Below are experts of layer 6 (counted from 0) of a mixture-of-experts language model. Rows are named router (the router's row for the expert), gate (a neuron's input weights, with its number), up (a neuron's input weights, with its number), down (a neuron's output weights, with its number) and show model dimensions 0-191. Each number is 500 + 50 x the weight over its row's rms, rounded and kept within 0 to 999. Numbers have three digits each.
Before each expert's rows: "comes after" lists some tokens at least twice as common just before its tokens as in all text; "comes before" lists some tokens at least twice as common just after its tokens as in all text. This comes from a sample of Wikipedia text that the model never trained on. Tokens count by the router's weight.

# expert 20
comes after: " ", " known", " t", " =", " pr", " such"
comes before: " the", " ", " a", "ed", "ing", " his"
router:487587551518550533466457568386446443528540566430500557496505521565503472411536505544518522547474499546509450487432439527465501446543551515449474539472468461507559525459553371623493559457573531484457421469505486383529423405469432403486490412508511556493603539531525550422459455442461567490477470507478526507459504493590608432484462417480566531542463497415454530601382510555519456457486572518477496453411477605433479444551490402522518524486446460512538460448495459481492473463447549527577508408558483535532442507455490546570444501497511478499496497468521486420451510462411440533
gate1:473412459434463504417536490519381552488490528461492550460483468549471509491531484475558541477533503471512454519511494537435598512475474514488463492489507520505516509569464448358494463403472563542407560399406423451518530439459499530466534474554510573494445488509555488406546545468517499536581433488661397418434566445566540550495492525524548511513507426536427571491510627555468579518492590490524544535537502572545450389447481462468494417489486509464593469455539509469537542495565527569500409466543439488474508565535514508451433516492454463461562547445540459391472574452522464465
up1:490550505537462511573450510516514471533565477500462536535492535431546511447424482538416505574471530551442532453480458473552419460544482465523445482541514487471504548424572536600555474537566447462563393582573547551450525535454472449483494459515547421493554511534512514509484455570543542486483567429412588525564415522472451500466498499491433492496551584440500434514532360447491447451508430498496432473451534446466546585560532566525543582497457469554400469503366507488482446554433441446489628548434458576559505408431474517515537513562567577524524479495432530501558441596536536536
down1:498549467515432380471508504490488528524496430523504475504454490489492444482507466578484467475493526461413502438501463520485491532507618536446516636501478395592501551473535468588450476475497442404409525531368504580535470488388467500429476468550508513553519489484549552399540543526553497522481518482519478558415451455522492477498492537505466549488576606564478580516486411458464521495494485601475433539516515440407560415357518482555554414520515560438438460499523559461457549523486554556575494399541487530537481558489464469623514516581569540503527596490436469468516519522450523454

# expert 52
comes after: " |", " fl", "|", ";", "ed", " Fl"
comes before: " |", " to", "–", ".", ",", ";"
router:532533501502465503478553520513456428516568530503397497435465475512517487518539517612504529628505504515544429424454422537490579466474509494499440437544535430530556527545610483523561514471497547475393514533422392429476549513462482440423410469606519583477511513553519511401558478437496521478491450413528459460448495569420592459479471416407503506483456455483498509482448529571491509456544531540452504493426614505423481414566490503521482463486456501553589399470507516456521528494453585566448414470438488547520489482495526545574480511535493510485489579492441514432368508482489490632
gate0:564471565528454479501550451615481416489552426510540535536480557540439509517477427425559535525546434477438539532498589513460506500493564547444416533537443517552450420543467524455508518611444473555596524470385506466506505484453551587493456496516463566563532503545466469506464526449551449556415501437576503581528446476548476476514492545453619520531523471437542508491485445512426554589463509515372556527573503452418421518564541494434413476503507525434626552513547522510575565473417576486536511541461437520431507531549568571445407586475453496521481440483532485526458568501469505475
up0:544552557586431459435566548576413440501582456460507566551484538556456528516410478468535480466592436483487465476501542490497488509500530597518518474548446486576443453534498514443468462581518499510555524543450549563467503610454545540499545512595444573616535547505534458517413530483483509568436511466534572531461494497518442451495505507450668564532569469505564474582537457539432509561491452573383534446519447451419390550479562482458453448492522598490569511544516518539565563471432584478518535436540507565451514482531496558450505500456405515562577442439483496477504544477450464510
down0:577560491464524482489472484420514446576573554571497505472590486451502490582521444417515492534526492482466396549471536550484500541576503514517492540485561519466496600491526517468509512504488533458517567577479589428550471529457465543510551529409513589508531560484506529587572429492441454422579512460564546425529556483549444430536627459400460521447526518456459582460502429569423477547436580551523533563468552441468470466480508516552475570524517566609511509498474436470415488488415475568478491481580560490525536434462502578387536469464489445455483541540477562510340545548546459511

# expert 51
comes after: "\n", " also", " and", "History", "ography", " cult"
comes before: "\n", "See", "History", " and", "Career", " See"
router:541537494546484480457506490437429483516532564452406509461427512573471415522520513566550619566457590541451447520428428593465568410548462416402457521452447486467542543478492458504540494380486518534381425436434482514544514409400452444521485535512534536536528519526551541483500538416513457439519546465486561414455545496500493473484407469478565463547534470448495502511420534574512515421483594564491446451501538576458427451517543541476493422509495464588485434447473372533543411458445526579476504504427488600504437564471538536517475456505527477525468464481491543398516456514518514491
gate0:521462498550366487541483428458552482497537526456502471548491507444497594408508504453498488499541477484474496507481600461565564461466441500523491478505488410462407453536512525519613431585481563549530524540503506485558524455499548460519454510539534451484519545537483505591499457538535559450412586494505510598475432479595548556471559420542486545607586563344507429409520448443519531498550497493487551498509491427518450483393538550583405460454460483570521494489470512399483510500370510504546481482470472539544462391467516524485521465519534523396488568483432446516556590537419508555
up0:582445454575521510509551549500529538479485450484450582465542444567609446497446488535484474521440507623543482457504528467564544412510482498488434431624624510517450594530544573453547533552564523503462471463443533480524542424585541542531491505502575499488473431595532486509510539451463456361490516562487500458494548422455473541550583554433480474450503534558512566541550520554463587495410482466520417396551434530486481463513517414500426450461464518459491609514445465590548532553474508438513460461468561504511572390503570476421496435516504518494536516571511485553552538574509547471
down0:583430512540532506470495531463596500486533480465547526504467530459524445495518477498527460565446521577495456506414556532497550491569565472531537487510605466484440559439496535545451491363423474465487503567434502499460517487506487524513528555438549545551619497501486523454523501588429496431477526516557624451391420525429493453497576547420530549463396545479467543615433488429551428496462493457552515574583512545451526558549516565430547422442446515473537475503437453491519608504484482552522506416570465502569537610508450560461406453554519502428500550441538446438488531442434475461

# expert 27
comes after: "|", ",", " in", "°", " the", ":"
comes before: ",", " |", ".", "–", "′", "°"
router:497538543487561469423485510531490471525530497461402530419466582486538511496545542544558629555463553601513489501505420568367523459501486489502433476468450427533482473500560373600585464451571518465409448541421380484498540590432415470436492427564523525492497547512484495497535508474510569456510515424470516421494500525500545440490467422505526473456493554444477504513474534513499535498591494549458456490457538464439473426573508454528522552580529460535623470474494429466469501485523496572491539568434417582429567479448550455582484480455492511542486519485441577428543517507492513650
gate0:447557538462461393498560494481471525538590500444400469511479442477413596423502431457516435581569392467556477488505613573506495524501454505485558553522447460519505532474473539498493508456432430519558462558499428502429494478456565519477495406622476461468497595510549469472495504529548511481523533479515384498463470453434486501425541464569455517528450492566589538418455477526510547525431468459421476464431494521432459518557427539431511548498534452603598442542603482533512496388492590584500532508493502526438515494503484517471490527463577391571494544494450531443453560543548530591
up0:500453465558486574472462469484563510430405526503589562562509532488535429521511571553452589467432551582479499566494377486515532480509580506530462456465526532419517514497533507555507473564539549452474496389473546504573527449537420449591496577342534560544512446547433557528426516486480516511454496520545530532505470481472514462591416552435450509506575499426419439619522470499462468492549514576562517501522499474535494474394566463595507473475435530462436545506469563475510461534492440428502446468442480473560468546455496505541471445531456515465574445480610439578576522437540499391
down0:525566532503528458460492498515485486530388515452456563544537516521434597498507463488524548455444526547480543443465519457487495457485568475406543468494522529564455491383506412552539502526529579504560532504529440452475521559598486446491487433520440456500537500504489501534425411436494452524423551418460518530518418531555460547437505474597563627485449449473541527393384461433464479536481417543605519523456518562507487461567531466646400525513453516575501524594502463446404526462491509511483567555538482511548582468518537467571559484404501512426432539432408540475453477498449505539

# expert 33
comes after: ".", " |", "–", ",", " .", " +"
comes before: " |", "%", ".", ";", " m", "%;"
router:536552466563463439476511529513488452563588505348524578474479523528493514448545549491524563533401504579487457443448442573431581487589494487500390507464435375523452569537491423520485517434493506513459486488511446462482451508362370487454480440491478520508575557544495495457566526470517527460481578483550558440461454486466502587525460398516584440447552487452495468482453527610456558410493549525530496453536490557405516450554528500561509500546429446422519463474576531461448500503476573547474477523493419561471437533469574526604454469475479438523477587492449539452507527516468517574
gate1:568456527532523437506493471584452511519581469444522518556500553594474475445484524494418586431463437524522414499572466421568420558516471424481526476535551545536488505455494535487568553567507495556486598454454527540505468608432487505397470583433466486505382497470567518524530486527451473498527445543514634487522541541653473490472598576519513538470558527534477448537500508479500533505625479463473462425498439534611421504466401454479481516484598511490510519503417521441475492559485454594541610525524472429464579505539496490484535464543453554477521549474416585541514489516490534435
up1:516461460455599435615425565565433610552528495510515458481506545476572476492505513496471464498461476435493497462476464483630456545535506496523589487367520531439511422446493442457528496592615482567458511449395508559497462606505515513505534496457485537523511575495417538518474559562371498420555449546536453452400510542451457504378560515508515469488541514587470600532555498460520453469549473541451557494485490492497455567434514439539526502559635411548475523488481491514545471496559437568573480540513548451507563572548413517575490557515494435540532517567490485480534464491467500500
down1:472530594481422564434490498556580458551481457514521565507511545528428540524429569482492489529476454425499470395499495538462566452558425385440446456489503413510468467525448473627491450460519494480594472552553558497552471497479508447482439500505474522557488477545526507478456526510530451489501480376442554385501473421547464488475523520515481547509463498468510498446429540420542510480520536525490539477424541431551558461514506561452480486601577417486560664450466477429482460465582477441494546467475480387515592550519532471530554489481511388583465460495587524405633491503476497532

# expert 49
comes after: "–", " 19", "19", ",", " 18", " ("
comes before: ",", ")", "–", ".", "),", "7"
router:488539562527537471432506476515376508520554540446456513395494597502488486418517488557520594520458566510434492438513413564531492531534525495522459557513493391560516532525484467567605537481515453474383448441453417464463490547436481409502444519565515538462533598459575540451565439455451516484524517503479537438560498526525524466443514490452624453433579461449474499513470572548527542481533481519421537493478574643449475403511565436561548493516437486529551496477503483569458474489481590518545490505511412591480551480525592482570457528519524580545415539483447523457440442538436521579
gate0:577610509562487465520405502449437459401477537358477630571540457556481541440435505539519553499488482476499491507493579502541532516499500504423538546520506471551571514439511536436554540511506459508572410472556575501503508394402505493463479505558572401504478493465550515528473645540474458495510469543523488583483507501549518512509543552457539536470505476586477443522512460518439525534422452465409471497483440529621502334490451493569506437484494471539543506453556526477567534422443497395526451392506502497408494483475554525444514433489505519535458509486415508464465607523539516553
up0:445419516476581469506588477522547471557511442595479460422516534452512448547472431581430512524510495587521481529452476381422451424572472485593451498501447518580396573495562489543492435495579588577450612556431456515499548573539428513480482521479462561522527472531505457413603415473523504504505545484521544434467446497436516450498449436538414494464463514463515544563468495520528441457551405585538518502517513483473532588534498490474517569469548466427535462546515458446535446604602468568512523531496448567595484510490477513474446574482418471462590479449543532486489490486452423419
down0:435448496504515477496507446436532554497484579466494468553531567551574411458503489551465568414567488484504529467514553543451500527440542445505435439491507498403567444543551512437467465561481481488489487511470500522582461465520564437495476539552600491520487449440452590474517588487426487463475567502498530476543485470482549530526454499537559527530467478505512478560436541417441565477475390496480533479449512428492555505483504429569566442420506456530462464460603446492651480499410476511490428439528486464535680496448618579499460402473563462518451471447458551566529539454380429450

# expert 10
comes after: ",", " 19", "19", " 18", " 9", "199"
comes before: " |", ")", "–", ",", ".", "°"
router:538487510539644481507469502524444453567535485445429493389422569502460413461521484551540526546480529525420485506460470549403538541518446434507463513488527413562473519544515417531569470466597488561406455493470391443505490521464463429487446387580478525457514606489535519456585469433514486484480474437543433464488503593497593453418485452461579457442525441484489519466443522486511506451522493539470472433543525529415534482607536512605538546529532451531602455467504471497500485495529578615513516492445458574438512517555516520538418519496507517532420519484491546443402428538501478617
gate1:496481538539505495534435445553491497523622486515466472502458517480480446482446489463482481553628476595406485507550493502496474562461492495534552500522562513553490486580504496438599406530464477570428511466580513557576502516529577449523468444570470382414519553481565499631568521482439465514484458427414518426462520502564520517427483495507510557489527556563455548417450452492621478633512533499428463456488514432400476517400573475518461442483516539587545399480454497526504524549458378578499537497495547491479521464534523519511476462470599540483547479497405473441452517479602525529
up1:505484505524496557495470376556496461524549546528495523566494512546417406557442500429497521584563497634412475471493462566429522490463487535523563490534596531581449478595497497448575500491467503555453535442519550564536498514513536444456487451551490430461484566488508520598515506469441420494462472431434494424488499466616517485422541549463477520473518447514439569520394568531626539559518507509469443507511483415414503518420539505477503409475527541642458518457534465572434444482416462488443509459511579530523422503522506499573486514497534541513474403584468460432440481437525600521
down1:443477525462484512517404535466444446480473409509526514523571574477626552484525410569562409414469521564490560455493521437541461547615525552488521465510457554474516397465453414458443468479439527474526546517548536438521567550550398590522553530435489551540418402531491536492516472418554495493530500537535493520546509507442464461551451477522558498473524507485500466506564425475545585537496564524486499417478546506469445601487507451487446536423433465445568453513489525558613469543593488447542570643568484468480587500475514488479555470437540560500578483470479511577515513543548383468

# expert 110
comes after: " |", ")", "W", " —;", "E", "tr"
comes before: "-", "|", "\n", " /", " —;", "er"
router:467452466595487464498504474515450486515596573427441583451478496526489566482606438556509548555544537529525458478451466575558577494566454494449455524455510356481568564480600509598529491472593443499388501502516371442511502475487481391477483423583536548448521560505571541392610467527490485533482477429488500421492486508509576459490457430441580468466474519498416513495448511517536470499518523534510468475533579597477524517510551597545547497471436474461503400538518477485586457462513594528514539500503456531494563531437489512495421522554528464528504487494527464475382510469578437585
gate0:582520440494498523548519514511588451503473523524519426514515465474579530569423471419452445545529571411506541509563494453447468615532428471492399519446553544498439515590384511488485576512545485503482489469586456456570466507541517482507502463438457504404552482492558538510499545534552451573440432504469460460481477513496625428482552475504530580439526521471449558558450501382558543599507607507506568534520598612427471532438537458505469578445543522443431501552425505593521517530483524461458530532583526460491556502514410492539533503519461501507570524559504460339474493492533481532
up0:426525524477496540486571522453498566491512502490456454493467586446510522436496554519498569488512451515514459518476609547548510451431434534556563460498492478581438432465495445458565426502552453575476561456549505505410439450488533502488558488547530530527473582450481469556482463519472484486536571448472487518452492488450384642587508483431520485500488493468582497500558517547518491479567494517528430468483529361704417518448471536561496485456466486574503508493495506424482586551502433538473480529503466550508435483626537482424588466533582500486542559481493519647591566518561458471
down0:446527569466430535537472408572444387453499516535576510527463491557435513491527435534512495522531463543433549453530570451517476567507492387566434503479504555421454468528462562501508463408522539429485440538492508480615457473545513460456470526426534585464522518500472490490454523417485438490553499561443514491439421492527486391452447445423518384453531457516446454521516549515573502499573529538515453591532515592506542490421444537383499511555507526442600482484492592477485594468572469554576468567537473505547427533518536534599460495410492426525511465405420426514526427467485458491

# expert 45
comes after: " (", "–", " h", " 1", "(", "1"
comes before: ")", " |", ".", " ft", "–", "0"
router:518555550502565473424443484554481548583521511442527510439418620553487426481527517580501532510481525520486433422440418562399492432544448498469508519480498400526511520523504458602481536473564486551407489567521391411559521479452477438528383357579527520446565512514473524515568493478483523481485455470461482510473457487508587421508430507471548490483495384391456481491416535534518425493550562557495533465513529545459537411558510558505554547547395426504563473428539412466487519514538593586533526489470451547537488540513491498569375497488461481529506507487484582464476517435508487526
gate0:511504503464535464566367559582599543529478519555497490464567549481495522539529477502475419492412568452456555501546526531473463513498533425483572532489473462584473514497497478471544515424519476518484464593566511480525538448527508492494436463500513573531532410527424529449441416525578564538511465463494387529498486508440630458564530533490480457420512530456478493507461456531517456489525469458561516496514537530536472559488480535517574554441521489474539555527528346570495713570472450563500456497482541365495390478489460484507521445571440518524506577611525520539429604502476482510
up0:474510551461492544468550476497516553436439451512471561528585462493509615591588382382536507529490437501501601497492554449564450552573474504538456533577567460530518555471497553451448494536453473495548502549566503467488376502506490417396511472535524541515509553479513526487489474558545580485471454528554459569481433455400579486482538446453516457451515458508546511543458508505528444501502563489477508491555388592475492537503488474471483423447485449533471489479492528461539382466587568468457547434596566502537593409474574479394465486537493600501443525487511556491434456495407595583
down0:540428516464511571506516498489541576477463536524505545503470473485413537475467596462549474567568521505476556499576591511502532480421510453547490547499460603569474484608588476438479470495478526526544477473459471510518628550468439450410434443479529492554534522526486455488459507496604498431463498492456560441551546472573467493563519522580446478489579529490437482437542500583553440420481417487425561562434555514556544477566518485447461564483468533431530578434532538611554559629421520522521485527485537447500428439549497461528663585492454497562498541535578480571510540473514569479

# expert 8
comes after: "\n", ".", "==", " ==", "===", " ==="
comes before: "\n", "-", "==", "The", "===", "In"
router:460538462551476440442403526470400455492477445473388561536428507479561414579481481540483627517500509507442475488419474554467522515506553460477417539498542505492565572541523431574524515526561518462457510511446443391497572465458484418449484439568498539541524459538492542414549464531509487441538460418445534479473507475481560475488494426495563383448547485436471476495476474581534457463512528527489461446423503577505463458510516537505558562561436542511562528421412480512527527531539610514624437403440456562479416568466558520481466518527499494563466494465518505340439439431504487551
gate1:562495563506510544468514435410459402549540480426485529457537542427471547433602543548601535539520498449482427582554490558448504482563549428556560451411458400560478517587410513504604543460515446596517439525457437488515442504455390494493482465557481478550512566543528475517467463405484567504454583465572431436489465520453585450513524432445533519496453475426524450551506594561436516533506455559506566515548535519457504485493505498560445436478495460550506429575575435471535545445427474480505456520494448452470603446552518449580420476521511513486398509523430551542464562501439494517
up1:522557505442505419481476589418569576449386464579566485480521483486568522514478560476544544516575442403541466583469405514456539517521439457590509556531547537528409548504496484498595528501555555489517503517499447484477510513528549394446573557523445540525416462525520488584477419458536482547533499453576393466507572593491507469529503609453458436516499389484523509513524520537475474560415493487541464497629454546525455547490440460548420475562401484515469510536533462404620502433481479480503561552508488468551583494472538436440503489496544588503489506571532548485473543519446404456
down1:560552414540390529471620513535464551428550521551471563512513508514584553490513522491494601463571507426446565454503519496520508525479521481571558486485530440589521535507481593504529512479488460516665480505483512537432565431577561476531466563511467573431496439510406552593567511598464533477415513593471523501485546488508488533425455577572555489523528416502562511432502506564541540491489455421583570513455579448456546504479509456508482523488468574567441529534488588526520450589470480481482514463571415575562465534479513539433590548567508477434440481429524493510479487619453488501

# expert 154
comes after: "|", " (", ",", ":", " in", "–"
comes before: " |", "–", ",", ")", ".", ":"
router:471523490555546429440494453536485478569532501426422563469496564561561465476533511545594549488371522503461471510454490615437520507587540498440439568498467393508493511533525405560471542436549555494397431490493452422504516504456430358461437501464511513481525607563589543481553457519477505545548530483562580450493486530536528477457406444459531542452508543412546500491434527552513489509528554580473472417483560646428439477579572442485424548450438456452528442411498482509547551527583539533518496549548388499502485484506557471514422522549493479512518555487535520475498460492505453531
gate0:451502471498485572498484460389526449507430512546488467491500553572484433412518497537478494418450475479503447526525527544609535465540423439505492465548503503474544549552446565551435467481519443566528521530630570569543498519524464511471387468485470420394509520517557436558523541518453503463487575550465482497432499481605602485551504507456511533572406468461484443487526512519453477502416500489581490471517524576558461427557577454484556557429532465578581514540553506544543509496509480468535480378445481433429548518465627435511450502517465485552581474390517525479425408523426446393
up0:459501488490386580519508483417501455454396542505499458468526545571498463463558542494471507439420509424505497505524502548561605497546424495459466405525506493446487483494429540535435431448502497565572525472623548491538508483544496567434375481503492481391476533491558490533503613539441489482504529575546477496463516497607560503544461507472487514590394437449447496541541504582443471528421559475537419492511461489540462402505592530478537500460511441572544518515534511545532505529534504497553459412455501432451539539420559436531428544521486470540588495353487506519414368530509497461
down0:484586503536450466615514562465491502585447560501528393513505541476446498589414429521509506397453440588586531550552467528554512403464484482457502530472453535491525522496508396458491513614509454472504522428553509549554498565438517534489511490572606505523534592546431469551473427465521636535492541452441491514442533512461529552426507455521478511481560439403429451457479518479448481401516494481536510538518493492460544525504493455461553490510515438522440582511531493467509444546502440494547383561512528623571476323448486433456484555472534453505422547503573476518425511482517519504

# expert 77
comes after: "\n", " |", ".", ")", ").", "\"."
comes before: "|", "\n", "==", "-", "=", "The"
router:502530409557464473479519463487473494529522523459500531443517544529526507465524547585490576503429466545407508461460511517504516458547514446490459515511460448461515536539566427536516463482481511398465489558468428483565538487467352409483473538538474532503643550533521509467500465391474495512500495476494470451484422517483625516484465416518605568465463446435473540475370567589481379454519527567474383431545489586465464469604596509551526534539424413494499445464520453457478515451430551519561424413496540534441463551485543560568475527532539424492545459484508432535500499462518533603
gate1:603538463455466531403451407504478401457480482542496490475534584474516571599574553529486538579517452446518481518568529504517473586495499509514461496483398465505422547566414532484515563418532579591533508462483472456555509524501467518413476475566420610393395545448461515508560483545514484449587536434570445518489447528534522518547528518442544469518547496469478467584416531583493511502543456531503499457542457528513499481408503493578556457437513554517527501534491463485517473561441579481486382486426503440476448482642589449466496479484495544492402590486512462423407501463540564501
up1:514562497453454514450497524513391557483507476565501496413596592517600629493494560553513427512450417445529530486553565445583434565526430548517457454506459480525436548546483545418514537515434518569507475486551602539456484572529529476481476516510441540489473529476542460497561531542487427590573554451523444554507489444554504616502517539490591529505534485525502549579437565533480423431459410563486470442540417607583515517444515477502471496458570474434533500559541512536537487543540539481463413511436575475399523433583536542384523439412509555553496545518538452508462488488493558518
down1:552462418503493564542426579555447510512375433586547553497419527496517528455539495522536522484482523514497567499510565439438510526580462564396629511494499443471455512440543490469496489460509482487522500422453552566522511540520602448366493488497446520532504536513529476576416541478522433420555547530558572488424518572549407543491539491547458475554554505472541451547514448503549507508469521451538450510476527506577436541583460517510507542507543458391534441556542449527514567574474396567561634526576477513469459506470442525533553538569558448497578489446487504478526569640456534550

# expert 28
comes after: " ", " 0", " 1", " —", "%", " 2"
comes before: "\n", " ", " 0", " 1", " —", " 2"
router:459482555479508524459414452453461499485636545403460574514475563538542358452568482546512512475538497521394438518456456617512557491569475488547443551506475429514571480495564417585518516514521482472440429483505396443486525476452427438438421429543560455545601534550550597442483492372525585480445482443540502523481452480506554482493410451513563494530494431430508498468435537555475478475489507570502543451484587556409540496572569510549517521527380435546526427448530548491484503468533588539577470450523481542504440563435511510528480485479492562503514485461486555451445505473489551487
gate0:458526439484474470432650484527480459463491516585491549571510512485610538415465495515465508474438536474541415507525413391555508535451507542510499447478474486501497453482550443539527538520541494492508469448439533343480499513459435522467467578473542559535510490455566470500554482486445581541489549477531491581520462466570548532483573504540558568533587569458464520539528535558464504482512494510542550518525469591606398476525610347534427478448491508398480567506506559510495464611454532516501484443439447513568545456556499532411534520529413503444526531391534576591539540510464537469
up0:511462571485509514574423608494407571496528479418441434414516498459437477571477462518493482509462500509545587510499528578472518498515518502493491553558482544528533537436487571469535426426438492549484461488571499569505428491570553438486545377564490491415467482478455430444530577529531368546533447500507480484469520524469409522551438477479466397411454416538506514532504412434507523567474535519481458508477476498490656435477448548505550504553503503562542458477549452597533537434558472488526516539635502500441511440451546475529452533498601540517518476543456398424409450552552464456
down0:502473497519454465470546536587584473520490453546488528521517510622440540449504486450458571534429494591479556506451503534399468606515544493488411455529507455528488558498455491451600492447507510540564460478451449467417492570483491526437494463631609591515496561534448497469562478531531482497444474606519495657504516505576538511502489555409481459465448459469540510426519490456489545514517504384509411547551544504528454432528464533499386457505478580509547409537521374515574526555452560523462471468501480541582546564449488553550542493490494496509497468474572450432486534502563465367

# expert 70
comes after: ".", ":", " $", " (", " |", "N"
comes before: ".", ",", "%", "°", "″", "′"
router:537506521541519465465478420479432459551569481381479555474487560501565502460557471551507525575476558520504450485473382528425536464469497482462401602459507421484499590514542398610619465426584485489401437544422462407454479489376408501479485463542528492497551522494456573437575462549418567496494454484489531432560469519534520513489462431443527496464544496487409491571467529558523578415560489529489466458505557533389480508515494573537519504568448486548584473483427411468471495487489471501492539516394404555548508533499521486573459536447506544540448543499473521429458473520559493548
gate11:438561503535445575502411463468472439504493524546489487586499457433467418470490461476503468497518550538454453482527502499489503457484585426505609585417511458558559451478491412525524463529427427361429481542473473508540523472524505452481569482472484463543536414479474548507497425575460572460487508524508541428537464501492539389512460474514523484537446464500488485564387509581519474516507515445580504458580540480441431614446446573504501392530533556540384548452559488502469501421420521493461566502561533447507526469509429482533508432481501481432536364536451554550599480391539454409
up11:432401513494492524500575513485470536448489530541496507488613465505499498459496610485436436525457501501595514501528533462540484588554503441470495472484512533443523494411541587447494509475549469563582512546521550456447505520516537550522416531533527529446520482501472582513455543525511521538466520411535488542511425521447482550481476490545445564536409419509527477503574434425383535512437547497475510491447562508466631472643483536459607480390441506453505402589462573426547490495580478530510477490440442437538480558443554559479494488544597441493558578493490411422556471593462494599
down11:545435414548504495571499595512495435420529478503523551559556445451500478454485500534479539471581443462462545484524506533342483466533523546539465528468453562429486459526424541424496506477505544504477564509477529467590555505397485439555468485449503484487514469476636539511454592438539505460444483468496494490547503436529382535543398523383440447485472557527469480519598519628493533505498465476403531574511466494394410630437462474576513528461519523474545480516562458467548446567533514521492426534470509514403549508483482431555506541475555446481509464607560431511479531487572497435

# expert 44
comes after: ")", "\"", "i", "o", "a", "ia"
comes before: "\n", " ", " 1", " 3", " 2", " 4"
router:460480487483474494446511477544460517525620528455471544469526559538521457492503546613491583528491530591454473549543464515449581470546519502513425467534486456558494586470621516506476410437553556482422480509515432410590553516393384458452509403577576603552548524519474592370522513489482468526455503481499415440491487471466496496479475446476569453462514496457478465523445510587469541409504511533493466511524632617456527431508555539545571485499422475529559473466466444488534512523472573482540481523486400678562503498447509493529441516464541491480488472521497474437468510448479517455
gate0:544490497557504548460442541426487457549447453421553507478516546459517404466572447515515534557562618422400483452489509525514559556551431479530513544448485432564469454544406491528569541462529433483498432476499514510481579604381484524452379493532536545522502590468492520482560527483493505423527491389567511500551455569469588516465483512535487511533512475446601471452504442505512492503524464590552497482538440495455522378519492531527529480475465468514638431505559487455436443469552567547527482506503410568416423484680473551501490420498500498485457508475442505531464543544488528577
up0:521569559526609485612514429457512506476560603537433511453428465576473551499536551512492517473395433502575501510421486540448462476528513512462508496456473494482559537505549419572488537518558521478481441570469468399484408401631469455463520476512429397440537497565510523563483468488477509563455469544421544521430525493533471434500446419497491567464441497471416581553450507520525432490419611510526445522412581563516492585539504487510431485549472427458413515440510470534537482518479387512545471446461544438486515543365514538539487566560514508581519474447547495439502436503486462468
down0:534532493538493461429512473419454468537558498548575451556498463490471468525557485465502535474525532506495475507558544477469406527481493467536516415470553419481598457506395488444514567500485519524491475573580522475460619498495451480476580466524456485465523424454397487484540460520498537433467436587531488497549597630520474503496532506433486547497488422544489516391481495499545447488491573479500530593554465363501567547541481562540483446545446385417520427524329517501504454493507484471443392409436536538481573460467518415457514509584438533532451465525446571453526567555547535530

# expert 31
comes after: "-", "\n", " Found", " Occup", " Years", " rec"
comes before: ":", "=", "-", " by", "ed", " career"
router:508495481527399448465585428523507554526645484418411526436534523515565494473540487504516540541469481495494483500520533597479468429573492468474537582483479429524499539494549456513565470467558461497425453552486472475510527537474439434496439366536587603477578608521530478455465487482503553592486540502575456438497527541475599440470430444431587601546445454451503555498408603516500522408502522571477444484512553592469468483536509509509562510511493429534587402486467397471476475453480536522489452507479440548460515479449524515437424482513556434520477525535499522482391430506544486605
gate0:579466552449505518433500436498473550498513485502462560497495455522562537362504443503571520561536426472470490581526516627548546424542454589415553489427471469543486514623499456507494521532536502466498512563564549502452562487500541490469494424437485563422517534583609576528476460448488599527546521545594491531489447481581584540602511452424526562545495498548503512549526552432494537471519591534427445494487477477508485518537474475466480474608554423484499475531373466531525530467542402460450490498482507489471534480537439423424516367534629493491462501494500522531482396476570535496
up0:549529517471517605544505497523541550472536572469455526533578465444515599523406480490504448480453436420519468524447513535521513496470552486466516577431480435499422549514513444513536417535502522530485476493419506471507368473472524473535440529520559547484536417550525552530473562447494474463506527507489579444481422579527498515546366417509592473427587511556490472354513514528507499479458593513490519561483543410522466567483534595460533475473548505446503578513495655524579443493536460490533499530500507489439472528479503390444538508509514435548475591590435420461431359493459470541
down0:438455501587467481521479545518480495537541439521462402525393497544501568502490490441470547419515586427402438499508417482450526526550459509487550487534552528502527528474499511358391430520444503580539498493405520492486575526560511508531441454486453574442515497620493449523542533466510525472508503482633512423433624509488541494528550571555526378556505522597536468488537567450469428570488476464404520500536503473508456465533420402453469484550459554484430524404610517457480502477482520453530466627527486544498510486611567507505521505470503472467490479483514519440533596477586512510